Below are experts of layer 5 (counted from 0) of a mixture-of-experts language model. Rows are named router (the router's row for the expert), down (a neuron's output weights, with its number) and show model dimensions 0-255. Each number is 200 + 30 x the weight over its row's rms, rounded and kept within 0 to 999.
After each expert's rows: a language model's description of what the expert responds to. This comes from a sample of Wikipedia text that the model never trained on.

# expert 46
router,166,204,243,148,191,200,232,236,133,188,240,237,167,172,166,228,215,211,213,244,194,182,168,197,162,199,204,224,228,206,214,185,192,150,206,204,231,164,144,264,193,201,163,238,164,211,251,166,189,214,176,201,209,194,208,235,203,243,257,266,182,237,202,225,138,196,161,188,197,175,243,222,192,174,200,217,211,173,196,198,162,158,230,184,215,244,216,138,227,224,178,228,168,222,198,170,225,246,195,179,127,243,169,245,239,220,260,160,224,178,206,178,204,156,154,175,189,239,212,190,230,158,186,145,194,227,240,218,213,217,179,172,156,245,211,155,164,199,215,197,190,150,209,133,205,213,197,164,203,218,219,210,205,197,205,233,206,162,180,220,234,245,208,221,196,236,205,218,168,148,178,195,212,181,164,158,214,247,163,178,225,205,231,271,242,192,236,165,215,235,154,246,190,177,197,239,157,197,176,166,185,236,171,195,218,204,180,188,250,196,232,173,239,210,165,209,164,184,192,144,193,215,188,229,196,239,178,160,168,225,201,245,238,251,211,214,233,171,254,193,151,230,190,166,235,187,216,200,179,216,202,257,206,209,196,229
down2,237,214,162,186,170,211,239,203,182,216,222,238,170,193,171,178,223,138,231,244,275,216,210,139,204,232,160,174,188,137,216,240,206,297,201,180,202,201,155,197,178,212,167,212,228,159,232,189,251,196,241,218,161,243,193,198,186,213,192,188,141,245,191,162,178,204,184,191,243,234,164,224,185,239,224,180,194,218,157,131,215,221,157,237,225,212,216,217,141,219,156,212,202,208,266,299,237,178,240,181,252,220,184,206,182,174,160,185,222,214,234,168,192,248,160,192,151,204,186,196,192,159,183,187,180,219,189,179,171,182,173,200,192,215,156,123,187,243,153,166,210,175,240,235,235,245,189,216,180,231,151,221,205,210,227,203,221,186,204,189,197,230,207,193,176,202,209,196,231,193,156,175,215,196,211,233,187,237,194,202,247,242,183,167,209,240,211,161,175,195,252,209,186,136,147,192,176,204,199,197,192,176,166,216,196,205,178,183,208,204,206,181,245,193,233,234,226,202,147,246,136,241,230,171,209,211,256,198,164,229,185,240,222,239,203,195,166,185,189,200,214,194,202,196,177,235,160,201,190,237,205,192,183,154,181,222
What it handles: Mixed mid-phrase tokens. Short words and capital initials mid-phrase in lists, music articles and descriptions, such as is, are, Art, in, High School.

# expert 32
router,267,216,196,269,180,179,191,173,211,257,220,187,173,220,218,245,174,168,242,193,227,224,183,195,201,183,177,259,181,160,190,257,235,157,192,208,190,242,89,145,217,228,225,182,175,223,187,214,216,179,181,232,202,145,138,225,230,201,224,214,213,158,175,192,267,236,225,189,195,237,193,211,213,214,211,178,204,232,185,240,185,201,168,197,218,205,220,212,185,235,188,179,218,174,218,216,189,251,141,234,212,170,177,189,203,256,208,220,189,208,196,162,220,218,199,265,179,167,230,180,147,226,167,219,220,224,171,182,199,201,166,215,198,159,167,237,182,197,194,199,281,230,213,204,218,205,153,202,243,224,242,225,202,223,180,164,160,230,174,158,222,211,146,232,228,130,221,195,187,228,165,201,206,209,175,220,190,224,249,251,218,178,215,129,248,228,198,177,261,177,181,178,222,235,228,230,205,169,229,233,251,185,206,209,133,174,212,204,223,202,216,232,189,230,227,166,243,258,164,190,200,207,170,137,210,203,253,204,239,173,188,181,233,190,188,211,142,188,219,194,162,184,199,193,172,198,184,165,175,224,211,220,192,200,159,188
down0,235,240,181,194,192,239,143,178,228,229,183,162,215,222,170,203,258,180,185,181,226,207,210,248,265,213,187,221,162,200,206,188,157,223,170,155,223,190,187,170,217,197,228,216,256,223,191,192,183,198,191,162,225,281,214,207,172,157,195,248,260,180,149,215,207,221,158,189,236,263,169,186,221,208,193,201,196,220,228,173,177,212,199,203,203,228,212,185,228,172,240,218,214,205,217,169,198,167,174,220,164,160,202,205,174,197,218,254,192,207,239,228,204,166,190,153,149,151,196,251,179,205,239,191,183,247,167,138,249,199,222,230,164,150,228,191,228,244,207,261,207,193,181,211,201,197,227,204,209,215,184,159,195,239,210,170,187,177,240,267,191,231,198,199,206,206,180,183,189,157,235,234,238,225,180,169,216,118,239,190,174,227,249,218,199,200,191,211,196,225,168,169,192,247,170,153,205,210,131,180,214,190,170,263,177,215,187,205,203,200,232,250,213,245,181,160,238,217,215,222,227,228,240,170,215,179,239,193,192,184,245,241,202,204,246,168,152,204,211,155,179,173,213,185,194,203,174,193,172,165,227,135,167,165,124,137
What it handles: Inner pieces of common words. Middle pieces of ordinary English words split after one or two letters, like br-ide, br-ain, g-arn-ered, terr-or-ist, cr-umb-ling.

# expert 36
router,185,238,237,157,176,147,193,231,152,174,174,251,237,221,165,176,160,126,224,240,187,163,152,244,184,190,196,187,246,226,223,165,180,244,156,225,173,191,161,234,219,166,200,203,221,199,217,144,176,166,229,249,177,202,144,171,234,249,211,202,207,253,181,248,152,176,173,156,207,170,239,196,183,208,182,225,217,133,160,252,180,206,186,190,178,190,217,190,207,240,197,175,160,202,214,195,179,212,235,195,151,185,193,187,229,167,199,208,243,285,236,222,191,173,150,174,210,205,211,209,231,158,176,182,202,204,226,215,206,212,178,232,155,177,171,198,248,238,191,194,170,197,166,175,185,147,223,145,196,115,165,226,186,205,173,228,236,186,196,145,192,211,227,244,186,246,168,188,197,153,203,213,182,178,222,159,229,228,174,176,159,160,199,198,230,236,223,184,163,156,191,209,263,240,193,188,206,159,222,191,211,163,173,208,206,222,229,247,206,168,182,195,172,202,242,229,191,182,198,166,189,261,240,194,197,219,153,155,169,176,199,259,180,236,198,193,222,152,243,198,232,239,179,212,214,206,198,214,228,214,215,158,172,174,187,214
down3,206,152,192,210,202,222,250,150,180,218,222,200,213,182,184,159,188,200,194,244,206,246,218,222,190,209,179,185,215,185,181,232,199,247,195,264,259,194,224,187,223,199,170,195,176,209,244,278,218,193,230,266,175,156,223,194,174,213,211,222,217,214,188,196,185,213,146,215,179,211,155,228,201,216,179,193,177,207,206,189,213,211,176,202,139,195,192,229,215,213,164,207,226,227,210,222,146,200,207,199,226,204,231,183,242,177,231,163,240,194,208,202,198,194,144,184,182,267,109,241,160,205,244,214,237,215,214,254,220,162,190,127,204,224,239,226,196,188,144,263,243,156,225,230,196,212,214,163,169,228,195,211,165,159,193,174,192,204,187,232,204,120,210,203,211,206,148,248,170,180,176,225,209,206,174,176,141,224,255,180,203,289,195,169,193,223,172,213,204,156,142,210,157,156,137,229,225,216,203,179,214,219,202,166,191,171,193,173,185,243,221,192,207,203,206,180,205,249,176,140,136,185,233,175,189,241,182,215,222,201,247,216,173,201,230,185,126,198,194,199,165,230,169,256,210,200,189,146,182,207,201,207,213,188,245,190
What it handles: Wiki section headings. Closing == or === heading markers after section titles like Television, Career, Military, plus dashes and brackets in credit lists and tables.

# expert 8
router,176,218,210,135,208,181,217,252,166,193,253,224,148,147,176,208,208,217,210,226,201,160,188,220,142,205,217,223,202,235,186,149,170,170,199,201,229,200,144,235,194,216,189,221,183,236,264,182,226,189,175,204,158,172,155,253,168,210,198,258,191,243,225,246,152,220,169,181,255,204,221,217,170,189,250,194,193,178,186,202,178,180,204,157,186,212,217,181,196,150,215,249,176,220,220,181,235,234,204,207,154,177,184,198,209,212,247,188,211,199,192,219,238,166,186,171,181,242,194,185,245,170,131,197,230,198,216,221,197,182,178,180,186,251,188,197,182,202,194,186,199,195,192,120,219,166,164,165,193,217,226,263,207,211,204,211,211,152,141,251,202,212,173,245,230,216,210,248,210,138,203,179,196,189,169,150,207,191,186,202,228,217,221,261,241,182,204,151,144,243,157,225,205,180,174,213,187,213,235,144,197,205,159,176,201,152,152,186,231,211,240,177,201,292,167,184,155,189,182,182,180,226,157,211,229,271,233,166,172,195,197,218,238,231,176,231,206,182,208,199,129,166,186,137,218,197,189,216,200,222,181,217,185,192,154,218
down1,190,226,237,168,235,197,167,186,235,218,174,183,167,230,218,249,211,265,175,138,240,203,229,240,213,173,265,219,211,217,238,212,169,169,169,190,222,228,153,233,149,143,193,223,144,207,206,203,216,172,193,214,222,236,196,182,213,234,209,234,212,197,222,213,212,114,198,223,178,183,229,224,210,201,177,219,165,203,177,210,235,249,178,246,182,164,161,128,198,191,163,199,196,201,192,213,194,168,200,163,196,204,229,204,192,224,174,177,227,263,172,178,211,131,190,237,234,196,157,208,222,208,236,182,176,181,222,169,250,200,225,184,169,191,208,234,234,198,189,243,188,200,145,187,193,212,216,233,167,220,240,181,178,210,189,214,287,196,254,284,163,233,174,167,192,171,215,153,204,200,195,181,224,237,206,156,175,168,199,202,222,208,203,199,275,251,181,218,183,211,272,199,216,201,175,208,204,210,263,203,184,222,175,189,188,182,193,225,188,208,130,241,242,212,173,212,195,207,227,242,198,283,170,193,227,191,186,228,226,193,188,170,207,191,215,205,192,164,183,216,245,201,173,204,259,251,124,233,190,205,206,143,173,214,178,218
What it handles: Mid-word subword pieces. Inner and closing pieces of words split after a capital or short prefix, like T-reat-y, Ch-anc-ellor, suppl-ies, plus slashes in chess notation.

# expert 51
router,210,218,179,192,249,241,202,221,212,194,233,225,122,188,231,191,272,249,218,193,174,168,204,196,208,183,151,204,197,260,204,146,156,161,144,179,212,197,189,234,248,235,204,177,161,162,212,215,212,241,201,190,188,177,184,207,188,230,188,226,181,242,242,162,168,202,189,171,214,224,214,220,204,203,260,163,204,211,180,170,207,194,210,180,235,240,164,234,236,168,192,263,213,171,182,208,234,195,157,210,214,207,177,236,245,218,256,222,209,222,154,229,210,159,174,272,227,186,159,174,248,203,145,177,253,163,191,177,197,197,184,220,173,173,167,196,178,195,185,193,196,195,210,174,178,212,186,187,169,172,165,199,219,210,200,219,157,189,179,216,234,233,239,161,263,202,169,203,181,228,176,159,246,217,185,205,236,156,205,190,253,164,242,220,227,227,169,185,231,246,163,242,178,179,198,219,184,190,217,233,171,160,222,169,187,139,210,212,255,210,178,233,228,243,134,173,178,150,225,221,198,220,173,203,237,193,209,190,143,165,144,215,214,195,197,207,207,176,175,214,246,149,175,142,230,223,223,179,143,198,166,224,158,268,224,163
down0,206,195,197,187,228,190,179,207,196,233,212,226,153,202,184,145,196,229,247,177,217,200,164,213,225,185,158,194,224,187,208,233,262,194,195,209,198,181,181,197,193,235,157,171,187,205,225,240,194,157,163,172,166,246,212,192,166,195,157,155,197,207,174,289,180,223,224,199,235,241,181,242,197,232,152,215,253,184,162,216,130,212,171,173,164,221,149,163,188,201,246,246,194,192,232,182,191,168,248,166,216,177,233,210,129,179,197,247,182,184,203,224,233,253,183,213,199,124,214,181,133,224,209,226,153,208,209,163,218,204,181,169,250,226,225,203,208,155,263,195,238,171,164,215,152,214,213,204,176,215,155,161,202,194,272,190,231,209,227,216,168,167,181,212,201,209,201,231,242,173,209,229,231,170,181,156,228,195,223,201,159,175,191,215,188,174,218,242,181,250,211,240,160,225,199,199,177,226,202,211,226,269,210,222,181,214,240,130,196,213,214,204,188,132,211,179,242,196,184,201,181,223,256,223,140,253,186,217,196,190,222,245,166,180,252,229,148,217,185,219,231,200,187,154,214,246,170,175,239,188,191,190,209,201,177,167
What it handles: Word-initial name syllables. Second or first syllable of capitalized names and words after an initial consonant, especially C, P, B, such as Cast, Cross, C-ra-on, Char.

# expert 12
router,200,192,181,257,187,239,164,168,246,229,254,169,223,212,288,236,215,182,231,164,219,210,176,218,230,233,176,266,218,180,192,241,174,182,185,167,198,270,214,189,206,256,187,180,182,187,130,275,201,202,196,170,191,167,165,220,183,173,192,181,221,192,193,246,210,212,248,207,195,210,195,172,193,182,153,197,200,224,244,174,177,189,185,221,176,216,208,226,176,168,171,259,159,227,169,210,215,239,248,222,189,135,233,196,178,259,177,213,120,175,229,200,224,231,203,223,176,230,253,206,183,221,222,224,239,245,176,164,181,209,177,213,197,225,219,218,207,205,196,243,250,166,247,206,233,173,179,167,198,176,187,221,246,188,217,236,158,189,203,179,193,159,194,211,196,189,218,173,210,210,167,190,187,228,167,265,156,174,231,223,221,286,201,160,205,182,196,214,253,229,199,196,254,202,194,165,198,204,261,202,201,226,197,229,148,180,197,243,223,203,229,164,190,226,262,191,194,223,194,208,247,191,151,207,192,170,270,201,240,188,188,140,213,169,191,160,127,207,187,179,198,183,222,217,138,184,184,220,220,200,185,204,220,204,173,204
down0,221,210,234,267,196,198,221,228,129,203,182,220,214,159,268,146,148,192,170,219,203,188,192,209,156,207,144,160,174,203,181,166,221,209,196,237,196,220,209,185,142,231,290,129,209,261,169,172,192,201,198,198,213,177,212,187,190,127,191,214,204,176,221,216,172,221,242,191,155,226,189,259,220,135,208,169,187,191,203,205,193,245,201,215,167,181,165,178,210,233,196,184,209,213,199,189,175,200,192,162,218,182,193,170,208,275,187,291,213,261,245,246,189,183,209,246,181,202,171,246,226,243,170,162,162,151,211,194,184,199,211,229,195,225,164,207,164,221,188,198,171,211,210,182,212,202,186,197,223,188,226,188,156,230,189,191,215,182,192,202,243,154,164,218,225,228,202,157,174,162,233,262,183,194,178,206,216,254,216,117,181,212,185,203,108,204,200,210,205,184,175,179,165,191,213,133,203,194,163,225,214,184,175,146,218,180,188,200,157,195,223,190,209,205,217,293,181,183,157,172,194,202,231,201,201,204,229,186,215,182,242,197,229,212,232,204,201,182,208,202,219,256,218,179,212,215,165,191,236,137,185,166,199,219,220,196
What it handles: Nature description nouns. Word pieces and nouns in plant, animal and biology descriptions, such as tr-unk, sl-ender, horse, leg, blood, roof, females.

# expert 22
router,170,231,216,150,182,185,233,240,160,209,253,245,179,157,181,224,205,187,217,256,180,183,168,202,163,194,179,214,234,212,210,180,174,164,203,209,221,180,163,278,195,209,167,240,164,212,238,168,193,221,168,205,159,182,207,247,209,231,220,219,206,240,207,229,162,186,138,176,220,187,228,224,194,166,205,229,202,189,195,186,146,169,218,187,231,243,234,154,225,218,161,209,170,241,206,211,243,222,200,184,161,238,187,267,227,199,242,173,236,197,202,169,185,167,180,170,187,239,181,201,224,153,185,136,196,204,252,232,231,194,200,167,154,237,183,169,167,204,190,188,181,158,198,139,238,190,196,166,184,216,221,230,201,189,184,227,210,158,172,229,237,234,223,234,214,238,219,212,154,153,179,175,175,176,193,153,195,250,172,194,207,205,245,261,245,212,242,153,195,244,146,233,181,199,212,211,147,202,170,177,181,228,145,192,219,219,174,199,268,178,217,185,213,213,152,224,153,180,194,158,181,199,169,243,205,235,180,155,146,225,216,250,237,226,173,201,210,173,255,163,161,234,195,160,258,183,200,213,166,215,226,260,197,206,186,232
down0,220,211,197,210,178,177,182,240,242,219,242,195,207,187,174,235,202,220,198,195,172,189,229,240,186,178,238,198,162,176,165,212,208,141,214,178,196,164,217,154,181,194,212,179,234,126,184,202,221,212,239,140,220,226,176,201,188,227,206,207,135,224,208,234,194,209,202,184,143,147,154,230,189,215,212,195,208,184,230,186,194,208,205,135,237,191,244,176,255,193,175,153,205,256,187,195,169,198,205,163,262,191,284,193,218,216,219,173,265,183,236,204,230,209,177,212,195,143,201,191,187,256,223,158,187,186,184,186,138,248,209,179,168,171,235,205,211,195,181,162,188,170,212,202,197,192,197,220,198,208,218,189,192,220,201,188,187,194,219,183,213,212,176,164,181,213,161,270,167,167,138,219,230,251,192,205,225,149,185,166,210,244,128,148,204,222,213,207,211,254,201,141,189,216,170,149,221,199,203,208,161,178,205,216,204,222,205,179,253,235,188,175,146,201,245,189,141,217,218,198,191,221,165,222,181,144,279,230,217,205,229,169,199,166,208,197,156,192,198,271,229,181,242,248,186,191,213,214,248,238,173,202,200,165,233,121
What it handles: Digits in numbers. Trailing digit groups of years and large numbers in tables and lists, such as 1|970, 6,|953, 2|002, plus score dashes.

# expert 59
router,223,196,203,159,172,187,243,225,152,214,185,223,174,180,181,158,182,227,212,249,223,169,163,253,176,246,162,185,249,203,229,186,191,209,157,269,157,135,201,216,219,191,171,205,243,176,215,194,180,200,176,176,194,191,212,171,198,173,231,247,168,256,182,231,164,164,174,168,180,165,226,175,165,204,228,219,214,229,184,225,165,208,251,233,193,163,259,159,253,222,207,221,155,184,207,149,224,170,216,185,198,210,222,209,178,138,253,197,257,159,238,174,188,139,193,202,232,225,195,205,210,147,178,158,229,177,237,209,260,254,224,229,169,195,197,214,229,227,194,189,183,183,160,196,240,177,245,166,223,176,164,227,156,227,188,223,227,206,204,173,194,241,211,217,201,221,144,176,200,155,208,225,179,148,197,198,238,217,148,238,162,200,176,245,225,195,227,182,167,157,160,186,157,214,216,221,236,183,181,231,218,170,177,207,206,202,214,238,229,184,173,222,167,184,206,182,195,162,177,200,221,227,182,255,256,229,151,158,169,209,172,239,159,157,195,213,218,205,210,196,245,262,185,222,249,155,175,231,180,245,212,170,156,204,234,230
down3,241,237,239,242,178,177,187,190,190,185,170,176,262,196,154,184,157,165,203,229,176,164,185,172,171,263,152,209,203,228,182,161,158,235,202,240,168,212,234,192,216,239,164,213,172,218,239,200,177,198,151,204,193,206,198,202,130,195,196,209,150,222,209,204,215,202,134,190,169,215,189,151,175,200,218,200,210,231,165,169,165,219,171,241,167,202,210,131,196,249,253,179,223,157,182,189,205,158,218,266,199,258,193,244,177,203,212,195,177,185,230,204,193,161,188,203,176,197,186,185,172,215,249,200,203,238,171,237,263,195,241,228,185,179,219,235,203,265,203,133,201,202,219,219,199,190,186,149,207,180,199,166,168,222,195,163,189,222,200,114,203,216,192,226,196,183,179,114,159,210,252,221,242,229,175,257,210,238,149,269,151,189,213,209,198,261,249,156,121,205,231,204,250,211,243,237,225,224,194,223,191,174,212,225,225,214,160,230,234,193,206,233,205,166,228,190,154,180,210,206,211,169,212,192,220,224,210,231,222,233,228,195,193,174,170,178,187,199,250,177,188,204,194,228,188,189,229,179,217,209,223,145,203,181,193,227
What it handles: Section heading markers. Wiki heading equals signs opening or closing section titles after blank lines, e.g. ==History==, ===Early history===, plus line breaks around them.

# expert 37
router,279,226,206,209,170,232,171,225,253,185,238,200,155,195,238,251,166,238,223,213,247,170,189,180,212,150,160,191,178,229,169,169,218,239,198,204,228,187,180,181,234,238,191,202,148,202,232,168,236,158,245,182,191,211,175,199,204,244,189,189,143,185,190,184,191,188,209,193,221,251,193,219,209,234,254,225,216,209,206,146,218,204,204,143,224,198,210,197,201,204,218,117,193,155,188,214,228,208,213,202,197,220,193,229,193,231,243,211,216,204,196,192,193,185,156,232,280,231,159,171,236,175,221,189,227,217,195,168,206,213,189,179,165,213,186,226,187,234,204,209,250,205,192,163,215,221,224,191,213,172,232,199,237,257,183,204,258,179,168,201,227,222,273,166,228,199,219,288,186,259,147,238,237,248,223,216,202,235,213,186,233,143,227,165,203,225,189,201,207,179,192,238,187,123,221,232,216,204,235,233,192,242,193,241,188,214,192,204,232,225,191,152,152,240,189,202,176,181,174,165,236,224,181,180,222,203,195,173,164,148,224,232,243,179,184,193,212,168,142,190,240,192,134,259,241,205,194,186,195,230,269,203,199,174,213,158
down0,179,152,131,203,204,205,226,212,275,169,222,194,184,195,150,193,210,221,197,186,210,233,182,198,224,173,233,214,156,220,193,165,134,171,218,164,188,147,167,204,188,195,155,191,202,227,207,219,200,197,190,194,229,213,194,204,180,136,263,198,212,198,211,253,185,183,217,253,211,177,194,217,209,195,230,222,251,215,222,235,188,201,225,134,196,149,205,223,187,230,244,211,153,174,232,134,209,208,215,199,200,217,211,162,228,186,216,217,230,181,167,177,179,247,194,197,187,250,240,195,174,209,148,175,232,162,184,238,206,227,178,234,155,198,204,235,256,219,209,224,207,197,228,174,159,166,200,191,169,265,157,220,132,246,216,240,219,191,182,191,225,273,213,199,243,189,269,154,197,215,143,164,197,167,209,188,203,109,185,185,177,153,177,187,213,183,183,246,205,224,178,213,188,179,254,128,213,222,222,231,187,255,185,244,203,251,179,209,127,219,230,169,216,226,214,227,184,208,220,197,191,157,240,211,242,232,211,197,193,217,200,194,238,191,211,217,252,160,219,155,215,263,185,170,200,246,217,177,193,179,206,194,223,222,237,211
What it handles: Name pieces after B. Word pieces continuing proper names starting with B or L, e.g. Bala Cynwyd, Blackwell, Bharathappuzha, Bradley.

# expert 35
router,170,208,209,149,193,211,229,240,145,197,239,242,169,159,184,233,199,203,223,262,197,205,197,189,174,223,185,215,239,189,214,191,197,136,216,200,224,160,174,261,203,226,171,223,168,231,236,176,181,230,157,203,182,176,213,235,217,231,242,266,215,234,216,249,152,191,143,197,214,194,283,234,202,176,210,210,200,210,192,200,179,169,226,175,232,242,227,176,209,200,177,218,183,232,208,184,241,225,191,211,147,238,185,256,261,199,232,162,227,180,201,156,194,164,199,204,181,250,206,198,267,158,205,165,191,206,263,218,220,206,186,180,153,240,197,157,191,195,234,192,178,175,203,147,220,178,203,158,217,220,196,245,213,198,170,209,218,169,168,214,203,235,229,228,188,227,211,219,151,164,172,182,183,178,173,173,203,224,151,188,226,208,238,264,237,206,241,168,182,229,128,227,183,178,222,215,149,202,177,160,184,213,140,198,228,216,163,179,241,189,220,174,206,228,167,220,170,192,195,171,176,187,173,239,213,258,146,174,138,249,196,260,236,240,185,219,229,184,232,194,168,228,186,160,249,161,182,195,178,232,188,249,190,209,215,238
down0,158,212,187,197,181,186,165,208,234,172,199,198,154,144,196,199,258,151,138,177,215,209,172,226,203,221,175,188,179,137,172,244,207,140,179,173,219,226,194,217,195,210,168,202,204,185,251,234,187,230,166,196,97,151,171,188,153,185,194,184,202,268,231,240,224,212,243,224,320,206,233,191,242,154,173,197,182,158,194,203,158,227,211,151,224,158,241,144,226,220,216,157,240,202,186,216,225,234,194,226,181,145,199,267,229,159,152,231,213,223,222,226,212,198,219,215,161,217,227,185,200,176,221,203,202,188,222,181,172,235,227,206,201,206,198,232,190,209,181,170,203,210,187,197,214,213,220,200,191,206,192,147,205,259,158,205,213,206,186,190,192,223,243,236,193,205,152,183,169,173,179,189,213,180,254,184,217,187,196,167,172,178,213,162,183,164,209,181,169,216,209,191,194,187,186,198,210,190,142,202,227,242,200,167,211,216,251,166,175,189,211,182,244,218,235,200,166,202,170,211,247,185,181,222,166,235,213,255,191,174,213,245,211,230,193,246,197,229,144,248,285,143,136,213,229,180,216,190,191,165,222,174,207,214,206,188
What it handles: Number chunks, table pipes. Middle chunks of ISBNs, coordinates and years, table-cell pipes after chart positions, and name starts, e.g. 978-1-85, 42°51′, Francis.

# expert 14
router,173,221,204,154,180,196,231,244,153,206,243,239,155,157,192,243,216,193,224,254,218,185,186,199,165,196,192,210,231,195,209,169,189,170,208,199,246,165,180,267,199,224,162,252,155,212,240,175,179,236,166,203,181,174,213,240,190,245,234,280,204,239,204,234,153,198,164,166,215,183,250,218,189,179,215,231,207,183,198,195,168,171,225,172,233,265,231,158,213,201,184,204,179,226,201,161,243,224,208,209,153,249,194,269,233,204,255,173,224,187,197,171,206,182,164,177,195,248,182,192,230,170,197,137,202,213,254,229,219,234,186,161,168,237,211,164,172,191,203,204,188,173,220,138,224,203,187,150,203,222,208,223,199,184,178,218,195,157,180,225,221,244,228,229,210,238,203,220,163,142,185,163,193,180,166,152,189,240,148,192,220,207,232,265,243,200,253,152,176,242,163,222,182,194,194,208,152,194,179,171,194,220,157,193,221,213,168,191,240,181,221,184,207,221,166,229,164,168,183,171,171,204,182,248,198,260,161,161,130,232,212,228,233,216,194,206,216,198,243,190,149,238,195,163,255,182,205,199,176,221,210,252,178,207,205,230
down1,191,222,225,182,210,229,197,211,158,255,181,182,223,220,256,204,219,175,268,212,214,208,211,202,218,174,199,187,149,153,201,202,204,213,243,206,206,178,224,194,211,222,203,178,178,185,260,223,235,173,232,204,189,200,216,195,202,235,227,236,146,192,205,242,168,181,206,248,199,194,242,228,222,203,198,201,183,146,217,198,195,269,240,166,160,218,164,187,223,250,208,239,150,190,187,131,214,252,183,173,195,170,205,197,185,232,204,154,213,240,234,203,174,194,210,177,160,192,176,231,242,224,207,202,186,177,166,162,205,238,229,189,219,189,223,165,189,182,204,199,205,166,182,182,175,138,188,206,205,227,171,219,226,153,188,170,135,238,207,150,157,162,178,208,186,324,215,206,180,252,212,229,229,198,197,142,207,160,206,221,193,246,214,231,251,206,258,187,153,227,198,231,209,249,180,226,242,169,192,175,238,250,192,271,159,222,222,229,211,160,213,223,136,239,172,203,206,176,232,241,219,193,131,173,172,184,165,198,148,186,206,204,206,183,231,240,231,233,186,180,201,193,171,187,188,220,199,137,247,208,193,270,185,219,199,202
What it handles: Table numbers, name starts. Final digits in statistics tables and percentages (71, 0.00%, 1.47%), plus first letters or syllables of names such as F-iat, Ed-gar.

# expert 1
router,170,206,194,166,206,175,242,177,154,175,190,240,213,254,193,226,209,237,201,209,169,214,234,225,178,235,149,182,196,163,203,164,190,198,209,226,172,167,180,140,240,178,226,235,222,167,228,222,240,196,228,244,161,178,159,229,159,222,202,191,175,235,188,226,259,149,169,144,189,229,198,192,212,220,187,240,207,233,213,229,188,187,232,222,146,205,201,184,224,222,207,239,193,244,220,182,208,201,194,224,200,225,244,213,220,246,240,201,238,230,216,220,231,154,254,257,151,163,207,234,212,158,211,192,205,143,239,160,209,233,233,251,176,156,215,177,266,199,159,238,190,235,198,246,195,193,177,166,237,204,204,158,173,230,178,219,167,211,272,224,146,242,227,135,184,221,242,193,173,201,226,214,201,178,229,246,171,207,168,183,154,218,119,159,220,182,226,161,161,219,184,207,169,210,220,208,184,223,237,168,232,185,177,245,240,196,189,234,232,194,240,205,242,217,230,229,229,158,217,183,192,185,238,231,208,175,197,224,163,228,172,221,148,179,208,240,216,211,137,178,211,215,214,191,222,200,241,155,217,172,205,172,168,214,163,257
down3,175,219,155,211,221,170,234,207,195,206,188,259,202,178,205,174,224,220,178,160,239,197,216,224,172,194,207,218,228,205,265,141,176,244,191,228,184,171,224,211,207,206,142,211,159,228,197,135,223,254,253,148,221,217,248,158,171,182,215,191,199,219,203,257,145,208,210,217,213,177,188,208,215,212,204,148,197,217,223,180,194,221,215,199,203,190,154,267,214,231,201,208,166,202,158,189,250,265,215,205,245,235,102,213,134,185,202,209,197,161,145,212,179,208,235,162,212,227,156,174,223,202,198,189,237,205,239,169,162,223,165,220,187,259,208,209,227,189,190,143,211,239,241,193,218,228,189,217,175,189,201,170,186,233,224,214,209,197,203,128,195,235,201,171,208,185,191,181,229,166,199,180,167,200,194,110,237,174,186,209,228,189,220,197,203,184,150,243,196,255,217,232,219,223,208,180,174,177,166,223,187,209,211,186,236,222,201,165,201,192,178,199,161,201,235,173,140,222,225,110,202,224,236,195,211,222,236,177,222,200,206,176,241,201,229,200,193,217,229,178,122,259,188,209,152,197,232,257,210,231,169,139,179,213,215,201
What it handles: Line breaks, structure. Line breaks and paragraph breaks after headings, captions, table rows and list items, plus succession-box cells like Preceded by and Succeeded by.

# expert 30
router,227,280,178,233,178,207,178,189,253,174,205,207,202,199,240,247,171,217,157,197,212,196,215,241,205,230,198,237,168,172,207,187,237,178,194,153,227,208,147,151,207,255,198,195,238,178,188,203,227,201,158,198,217,244,166,233,230,201,195,169,250,216,210,194,232,213,253,215,225,220,163,205,216,245,237,249,229,285,221,187,186,201,240,208,195,178,205,204,139,232,226,95,220,190,236,195,193,255,218,199,165,216,227,187,160,217,150,197,174,210,225,230,202,258,163,237,201,207,227,198,184,200,208,218,198,182,175,174,209,206,165,239,168,192,190,227,193,171,219,206,220,192,167,178,223,171,201,195,224,172,181,212,193,188,144,214,140,211,215,164,208,199,204,219,184,124,219,166,184,225,208,183,180,234,209,241,185,183,206,186,277,210,198,141,203,210,225,207,283,222,206,202,243,213,141,153,252,176,202,176,232,215,188,150,156,207,175,241,226,220,197,167,168,223,236,184,212,206,171,190,194,149,223,203,181,201,248,198,240,166,243,164,199,229,194,159,146,214,189,219,206,186,265,262,170,170,175,217,230,169,245,183,186,180,209,153
down0,166,215,216,201,185,154,155,212,203,248,239,240,205,211,161,192,202,237,162,245,226,256,251,160,270,163,202,208,183,127,204,197,255,214,226,194,195,177,183,179,195,204,217,193,183,177,231,182,235,204,179,193,128,154,226,235,174,203,231,218,162,209,198,206,248,191,212,186,223,174,220,203,157,192,251,224,193,169,195,217,174,205,166,227,158,235,215,196,142,197,220,220,237,172,151,190,214,253,240,229,166,162,246,211,276,183,208,224,209,215,224,205,212,131,216,172,177,200,254,189,245,202,189,158,221,185,144,159,154,195,196,200,204,244,173,218,199,147,178,239,203,222,168,207,196,195,197,169,253,170,236,198,196,224,201,173,244,226,164,136,185,168,184,248,133,243,218,230,239,244,230,209,199,203,164,218,171,137,179,221,170,169,231,195,207,209,228,174,182,210,182,229,249,195,192,237,188,210,216,196,230,227,212,206,175,237,187,156,226,194,237,224,203,173,246,174,169,170,198,172,243,200,178,177,258,192,278,214,185,176,211,178,162,189,176,238,198,188,214,164,189,155,213,203,221,180,229,209,209,251,163,245,218,235,215,234
What it handles: Noun and verb endings. Suffix pieces ending common nouns and verbs in biographies and plot summaries, such as swim-mer, cl-ient, r-ender, bl-ames, hench-men.